Experts of a small language model.
Size: 9 layers, width 192, vocabulary 21550, 52.5M parameters.
Experts: 64 experts in each of 9 layers, a softmax router.
Below are experts of layer 2 (counted from 0) of a mixture-of-experts language model. Rows are named router (the router's row for the expert) and show model dimensions 0-191. Each number is 500 + 50 x the weight over its row's rms, rounded and kept within 0 to 999. Numbers have three digits each.
Before each expert's rows: "gets" lists some tokens that make up at least twice as much of what it gets as of all text. This comes from a sample of Wikipedia text that the model never trained on. Tokens count by the router's weight.

# expert 25
gets: " ", " also", "A", " later", " Ch", " Y"
router:524386533598443556538517514482467557466447449564491476519504505481474461462557446438470583506492449425576534497481470499528380451517515481498448527513390411513508421488556490473475487530522521440445463552524476465509354381454498475573480492435586504490457430415480387392486473505432546460517521450511521476449422533438481498512557458371503496546400459570445462518472481564498465440508536472617483501438440493563447552485418475462496540448554495454468477455462498463563512495420477448494477490552457433517491481480584510521503479607544561372445519404523527488576457507480483534

# expert 53
gets: " |", " but", " other", "\"", " some", " only"
router:525403529606435534536521508484462574465460436568497484515518507483472480476578426441460579497499445429564528478477470488527390440495485477511445538526388414508503426492571479472463498540536531439440467530521496462524377368455499463546494487415571488488456442401476381408499499506429556446518515464504529485450417528427491486515569453395492504547405465566443451514474497545508455455504535466623488486428439499579441541486421467462508541436515501440472465469481512458549519499429473448491446488556455440509471479474594510525509485612530560385429524397516529474568456511483489533

# expert 44
gets: " ", " N", " has", " been", " re", " in"
router:532392524614436562537501519473474569480440430568494481518507516484451482459563444437478587514482447415561545497483474510529373454500487504476465548508368418506500405483555500464468493546508507432426468553521499456516375400463496461564479501431581494486470441413482386397520489516438552455529519472505516492454438545440462491501586445370514494549403467551450454508465473575485453467506535476631467504450450505591455557497410475454506534422547507464467482465473515469557473502437469462505465507545469437512462479464591517534498494595521536386444530423503523495556460512496464512

# expert 27
gets: "4", " de", " II", "24", "17", "man"
router:503407529587429548548513530477460545465446436569477483501515506461467481464557449435484577504493444431560524527474486485542376428512490478478449544524379410527505425479564485466457492532526553438450460530527489470506375391460515474554515506419575498499470448408494399403510507499429555441503506467520520475455403533422477486498562466367483500557420463560463452509470476568493462457497535480627495501426446506577447540473420476453490538444514485452484469455484505442555499508433450477482448520569449446499471466481598516541499487595530562376437529403502545492577435520486469536

# expert 60
gets: ")\n", " |", "ley", " made", "C", "\n"
router:525399520595432541554523518474464574474452434576483478533524518471472478474584438429450584505494446425565518517467469485531399447501475466502443544541397412517497427479563481461461508541523520429437455538523481456525396387459510460548490500421566493490462443412494394404504495496425566444522506468518526490452422523424463499520567466395516509544414456562446452532470479553503462442486555480623488500429442515571446558476426470451490541428527481457481460464470509465557501502412462462497462487554449441512466474488589517535515503602533573379437526411502537474577448505487465529

# expert 55
gets: "=", "er", "ist", "ic", ".", "The"
router:478420460584436538565535525460471525481454424557493501556514539481466514517590459445496581476535472417563476514453458504530407403497485480503459523527421395529505424509548462445412484569477562476508452543536516448483421410442526442533496413431542460470449425419524433423466478529417542433469515483488536478485402514403525495539565422431552571528387442543474437525456528555512456434480528527595475508461449510554433564456420437412444552451510534482492469449448563448551508533392456488469485483536458458518510473486577561498519542575513536409441545408473509474547464481462514579

# expert 12
gets: " of", "16", " Al", "O", " March", " g"
router:535401518596432546562524525470471574464452437571486468522507513481474471476567446436453576498492445419569514528474475489531394444495480478499444542542402413519508412486563492463455490550526523433449450545522505460528381389465501466554476501418565496484469440415488392405511490492426562449525516462487513491442420538432486497519570457390515511549412471561455444525459472553491462447506544473611488489429449497583453559486422469445504536432532481459460459455482516459557478509418465449509466488551450437514472469487595529532514496586522571372429532410504542487572437517485490537

# expert 59
gets: " H", "th", "6", "al", "V", " with"
router:495392522595457531535531526473471529502438432570482488541470514530446495508562425396435591458496472413573493528471450509524385439502509462481461530521370400529501447507562510478457486537503545468464461517500493464480387361464502467570505479425550475480461461414501396417471473526410555442504509461488501455437421531445473528476566446403488564521408465542436463528437516566432462429490576477618476505422476552542471538487423483443513516455512489492472467447488498441566541521421454501481490489575442486522480500502555532549506482574517531367435540415456509496554433535521491511

# expert 50
gets: "ad", ".", " R", "on", "h", "id"
router:514402519589423541576516539479467556472447431558479489537497512494464479462573434433432586517504445439547520525448473485516400452525494471502436540519400414519483423501556481473454500537512522441452460553533501460520391404472514464553497498425591501472485461412498412407516490485427562457524526469515527475465404529411487488512580457389512506562414452560424452509463480557509460440508541456614483504431440530570452563489434473441490539437522469472484461483487528465563493510404466467492443512560423443503481466468612509524509507594515569385450534406472564511564446521490492554

# expert 1
gets: " had", " It", "%", "3", "19", "U"
router:514398524605441534550513509465471576462446430582484462512504517498476489467594428438467585493499450421570517503479466493533410443499489472514438543537392414505513419491573483467451512539503520438467463540525495456533387398450485460559475487418563489482474433409479385398502490479426574452513522463512519486461423519422473497519581451388499506532409443573455455536460495560492469453487543474616478480428445510568442556477429468445497519436515505475484463461481523459564487505410478460486476496551451446513476475467589528532517516599532557384425515400514536499573458501480483524

# expert 28
gets: " he", "/", " well", " C", " at", "3"
router:544400523602433549566510532470474564470444427576484472526510514483457480464581433442453584510501438425568514516483469495533383455503471474494451536542397409519499425491554482460451496544522511431441454548533497451529397390453500469554501499426584479476458445404474415407506505499425558451528517466494528494457424529429481509522575456388514515547416457555446448519458489553497473448491549477610485496428453501579441551495415468455499551430524479459466471468483507469549503506417459460504465487559445446516465471473601523543507498597543570390431518410488549474575454512488482527

# expert 31
gets: "==", " (", "'s", "===", " their", " -"
router:555390521591425519562515526469453528482448407583479508510503506496488500478576457434487559506463463422575534508470470498551397463481472461481460514534382438531490407494551479477447512517508515426462444549508498485519376407463483481550507474423586469478497474419555397397511462499426560453528508501480513477491435541436484503493552485369526534560410470555440433502462509571509481441535558506612474469432452528570443539493419455429501559449511495465509457495477498469587492539419481459499471485543422439532462453439606510532524506588572563395445505416504553474554436483465473529

# expert 20
gets: "age", "ers", "ity", "ations", "ans", "ions"
router:509382509588436515544488489486475512484491471535492481525529520482429497519543434478505546496470471410582517483476527536548381439533522437498459533504383440548521436457541476475457511551546578485455486472500477515495360342448503489530467484459567524498478419411537373365501476498415520434476513474505551497521474476453501503514520462395463542548387454553495466483509510529490472469507509457618518464427455508568495567460419501456530528487534491457521500452492481499591555461417445463483511526562480486520516526475555509534490523637550524317420505403514496483587491503508486532

# expert 39
gets: "ind", "ost", "ard", "nd", "ch", "el"
router:559386536589468530529485508525427551462433450549502487545516510499451536519551444436418573511483438452565512469499504519521385456514496505531437522490424378536535379515571447487440474549531531466495469511548527442489387382440487437573485535463567493467477446396541430388522500530455553431480536424481530484501450547438459519512567455411519544537424472556460489473475541568455461484532546442584506507421421505559464561487426463441478596451523492528502500450491532449528501503427461486537499466558423438559478521445574514499446490611538514404438492429528539504576469469516525572

# expert 61
gets: " the", " W", "–", "\n", " d", " p"
router:519401536602439549555493520473472560461444429562492467512509509487466473466583438432461588509492449418564521514465470488537394445514489468494450552535396414513495422484563480467453496535521524440466463542528503457518378383467483471558486509422579482474467445416488398404509498499427569450520515470502519488452416532430481484522577458385512509554407459557453446520457484566491465434500542472611488478422441510577439551478423471450499531432527489453479460460475512463553493506414472460488453490556440445517463480464592520532514508595530562383437532413495533494572452506485488524

# expert 63
gets: "20", "2", "'s", " mi", " The", "9"
router:528408517596435540545503516464460563460445420573491473524500521476477475469579439429460584501488451430572529507469475487531390438507485470503444533538387425519510432488568476466458513545523518444443458547500493465517385389462501463551482491425580492482464447413487378400500501499426562453512508468506520486450421527433475492517568453381508509548413468566447445542483496562502465439506536477614488499427446492574440560498416475446505542425530494454475465459474503458554499489418473446488468489554433444510481487475589522516514495592517569374432512402505538473569442505478491527

# expert 8
gets: " life", "19", " City", " over", "4", " career"
router:551400525600435544549523526458472561465422435532508477550483499452473461515588456458457548530508473433556535476490472483540400447533522487517461511504380429511535410478558485450487494555540558438464455513556505451494382394473501434557483477428572491457486465425479399412490479491449546459495545468492546480507405512446473533504571460371504484537419444576454464505470463572507463454518551506638497473406437508561438554445443469469493524464528460446502486435467526474566505492428450480469491508551452428481503440465582540536492473591527578406428507404511547475578447489504462570

# expert 23
gets: " =\n\n", "\n\n", " which", " was", "born", " first"
router:498382515587472572544508538455478509482458408598484519522462519476486494484595452410515601493502430427593517497463484510522397439478461474496466518499388422547523440544560493479454471558472527434476448516574480478482370384458487492566531477425540480435461464382468405421493515523468512454504493486484546511473443502435535510503556498389503521564398467587489450532450508564505482465522547453607473505471477507566461550446445463450495554451538478497490453471523532422564539508422439474471456480537455440498502509498534535520511502605568587382436522398475520474565446518514492556

# expert 32
gets: "–", " after", " ", " No", " have", " more"
router:547400531601442552556508526472463570474455433564495477507526516476457469454564430440455582495505444429562531539465468487530381450507482481484446534525398419519499419490557481470455491547529519445445460538532496452523384392464506463559495490431572488481476441415481402417520486490433556447514517467514521491458414540431468486516571465385500498563410467556446453527473460554495492441494558468633480506425449506574444552474429475456502545432523497464459464446467499462555500502413463467485448492556448437516483466473592523537506489594540564378437522400485541492579448497500487526

# expert 9
gets: " F", "0", " of", " Green", " Department", ")"
router:530398526595429551554511516476464566462447441571492477514506506475482471454582437427447580509492448420567515523469466499528392448495484482504447541537402415506501426486561473473458497535526520441447455540524507462529384386458491467558483502420563490486462448411490386402502498498433564451525514470500518487442424526428475495520577458394499508551406455569458443530464492565501459448504544462613493494429441492582440566490411470458498542435540492458480463461481510460560496499416459456494460488560445449513455476477599521521512500598531559390432527409505536481572446511488484533

# expert 13
gets: ",", " player", " World", " women", " he", " men"
router:460442505599449513472488498419453486437393468553535546522478519542475446518569462396532538490493471465632497499447497510581398453492530483444442523560427466494480404477549500525438439547446492379516465495476533422491408365495509435580502495449550453491481461448501435382530429476443557485484532519411493474487440492413540509517519463414498548557481443477495487461456530604498479440456494499612526544493485556613470552467500436467456491400510466508542456454500532438521518528397484498542466506544473518506466454472515509530522487596586525395472499400578544484542417457486523507

# expert 43
gets: ".", " |", "D", " the", "′", " They"
router:516396523616446533536505527454468562474445436564486478520518515494496482461576437446459583513508455416568525521477473496524389446526498488507450536516380411517509421479554477470462491547509513430448456553519491462511385391457483463556492506428571481468459436411498405402527489512416551447512517479499517481451446539432468500511577450383521515554414462567464446528483483574498485436497537466639472501446442502579441542485413462447506550436530500460480481466478517444554495492417468468492465494545450423503475484473600520543506486608534551362452511413514526497563444491483509515

# expert 38
gets: " in", " ", "0", " York", " India", " University"
router:534393528598439534547514527476459561469449419571486467512506515484472479471582446434466588512490447430574519519470474486528398440498477466501450550526389410518511428481561477461444498538525520435437458538527489464529384391452487455554484498422568484482461442408489405404502492507427566448527520469498518490446429541429490500519570460390499505551413463561445448531468492554493458446501544465616483497420447494577443555468420470454503536433538491449481465461478512461556500503408477452500457487550440438509471465474600517521512497603534563378440525411507538483563451504486497516

# expert 46
gets: "u", "ing", "en", "in", "i", " it"
router:531384522573440496504549563510436507484403472537499479537471533484499537489523405444467573550531457432538476515516477513549382451509506463453448548499421439501500437492551486500484450592459512434500494535560482460524393413451526465558498450479553512498448409378510363414511433469397552467477500446537528449493451521429514542546540449413500571547389475538492415551512537544430450522534565446586467501447419542552489573445427491472552578491522549516501500467508510440515539517390466523462496470568441459497565480420526528519486546590514551431417502387465495498544500510470485544

# expert 49
gets: "\"", "ia", " War", " was", " School", "18"
router:516394525603431555540511518478462569465452433559498460503518490491476487452556435437459590495494454428558525525463468492518393447506512474489442548525399405521507424474563467480465493542508533454459458543508486471520365403451498469567494474419564496490462437409497393396503493494440566447519527467502515486457425551429485484508567456392484496554407462567443456542477490561482466440516535467627485494444431494573444552479430473455506527444543500458450468441462497453559497501414470456484448495552436446501486476474587501535506496605521564382443514384514545491574459516502491517

# expert 4
gets: ")", " by", " is", "i", "|", " and"
router:546402532599445546557502513460464564463447413568484477504513517477469473476588431433467588499499443420570516513464465486540387449512489467506445546526381420514507429481570476461456500543504508442448461544518494459533391400457504477541479495420572488487463447421490386397510503496431562454515515466515520488446411530427485493515573451384502517558412456564458456529468486563508467448496554465612494493422445505574439556488419473452501533429518489464479469459470504463544499502416464452488463489558442448522471478475597518520519498589523569390434513403496548484574441515483492516

# expert 24
gets: " ", " a", " October", " season", " American", " USA"
router:526396512597432541551517510468475552471451427568479467504506508487472487459568435437472585518488441427567532519460476490542395451506484473511457536525380413514505419486564473470450507535515519442446464562516491461530386379464489457559486502407568490481473449411489385404502500506430573450519520473501515493453429538429485500517584456395504508547421464556439442510456490565490463446491542467616491489432444495579446548475415471449497539423539482454476465460477509460555507498420467451495457497556434442520476488485598512529510504594524555374435522406501537497565449506483490535

# expert 48
gets: " an", "97", "20", "98", "96", " University"
router:517411520596440555561505530453465560465455423577477467512496511494474469467576442431452584493485455418570521514463462476537396438507475467481448528538389419510505417476566478466450496541515515438455452556525496455524392402459489470548479496417568500491472450415480399402503513494435567439524510466521527479447425539433475499523575453398502519558411463568452448528465511565482452443497541463616469498434446489579447553489427468446494540428533509451459458466473507459552505504419471440509466499560428451506469455479579525534516512591510556380427513402500536495562429515478486532

# expert 30
gets: " the", " B", " ", " |", "–", " An"
router:533402527601424546545501524465466579468444425567489482508510514475465482465585433430462579500489452422557524530477469492529382449505492486500442544519393410520502412488567475467456490542506526444461461534520486455531387400454501473559490497416579489484467446416490397401515495490431571440514507475513520475449418546434476482517572459391506515549416460566456451524462477553502473446491546468625492493423438506576447548476427472447507542436533493466465460463481521457561491496410465463487462491557434445525470474478587520519515504589522559379428530411493539487565440507493493529

# expert 36
gets: ".", " |", " J", "N", " E", " O"
router:526388523604443554563512514463467569462454425573482468508508513502464483466578447433478591477493441427573529532464464492533387446509481478503447536529382412518512428474559481462456493541501511445460468549516492446521378401465501473549477498429567490479471444413486394406506500488421558449520518470498518486458410537432494499518573451389508504556413464555437445537464478567498462458493541468622486501434441502572452543494423471446498525429530496457470461451478504465561488499420464464495458488548439439516485479480600527536516503584523568375440519398489532489573448524489491518

# expert 21
gets: "10", "12", "11", " In", "8", "In"
router:506407540604452551557508551458468540462446421576472478526481522474457481476566460434455594485507425422573540540452487476531396442508479477491435555518406420518476414489574487483440476529499523436486451546515526447520386375451491458561494490418569494477458446417482406404508485513428571446510516466485545465455417526437486518515566466395497533578420456557472430507467475558473461460501555490603505501439445535567441553486432464449486522440515524482478468473503510461554536508401448454489457513558450435511488466477580543532517494580529546387426535408517546487566456512463503543

# expert 40
gets: " as", " out", "d", "b", " up", " not"
router:505430471566516427527527480538438509479473473530465542533499505558465588560548422460521509551547495459508468469438494442541374464511514463431433560514425462542502438525576509463444527531503565511458498494515508475496422407382509510528446429499522410449487455393538408421495494507464573439498532509517563437484468505429485467553579443351522544501442471569486426521469561549474464519544564473598489500440422484550504578507339439458489586457481572515484524432539506497505529581439454534516452460569513476535514547448510508531488555615546535396457543442528469480546538475460486590

# expert 62
gets: " was", " were", " |\n", " her", " film", " team"
router:518404525599423534551501516459459558462443431583490476502511517481475482468569432436455592489487451418561521512474463481529388439500485475510447545540378422522506416485559486460449493532520519438457467550505489460550393401461501448554487494426565494482474443412471382403498486497432560459519518459505522494467421535419479497516576453387493515542406468565449451529458484568491469455505549470626461497432440496578441555486425476454512535431545486445470472468472509455558504493414477459507463493541467444513473476495599507535504493601535566391434522395502531495563455492492489514

# expert 45
gets: " T", " S", "19", " ", "T", "K"
router:529389531600433537561511527463464552469456411573503462521505517490472481469581448437443595492493434437563521522482469479521378440512476475510443554525399426511512445491555475455456498547507501431436466554523506453512402408461499476544474493434569493493452445415478379405504496518426553460531513470520521494451428536435470501504583461380507512550413453565448444533463481571500479443494553458619495496419434493584451552487441464468499533439530479465468467472489509459540497497420461456486468476550442443520474483475593544535494505587524581374414520400486549480566464506498488523

# expert 11
gets: " K", " United", " G", " M", "1", " —;"
router:526402532595432548554509520474463565459449424568497463514520518475476465466575450433452586501486447422567512520476467482525393447496485469503446545542398414519503427483561481465452497542526523441443461552524490462522385398459494460553483499416577493496479445415476401411506497504431564453515508458497523491441422541429470495511565455389506503557409461566445454528467481560503468450492543454629468508421452501584436553486424464449503537435530491460466465453491517448554487508420462461496453497551454446513474466487602523529513505600528571376431529409505528495569455515500480530

# expert 14
gets: "-", " ", " Mount", "ar", "-b", " Ann"
router:457393490578486464536522518490464533462476398540453551532480493545528530563529475432477528472565485434545487512497503518530385424518485499494491541506456390480497444564541526492462492546489577398497423541569519482517399427466475470501511444419527410466488389394557419383483476504459523470494515496518521447552437533463514473543560479400568523492398493577466481539450506487501450482517605480586486450456406522548462551463342453430440573429488546482514476474510514516528522534409507527476523453508457446573461525510550489549500498600514485348433531452495498482539478521407473508

# expert 56
gets: ".", " \"", "o", "a", " L", " Party"
router:543394522606429549548508537470460568465459437559472478528497509477464476463583444444466589503487449423564533515467468503527390441508481469505449543534380419518498432482573480461459496535517507452459455550514492453528382403453493461549492503412561477501465434411491399407515504495425565451541524470511516480453425545432479499512577468385496513547405459561435434521473483571476459447504536467610497493421442503587457555465430463455509521444545502458450459464485514463563479495413475468484450496551448453517474473479597518525516506585528570395421533397500543495565451512500494504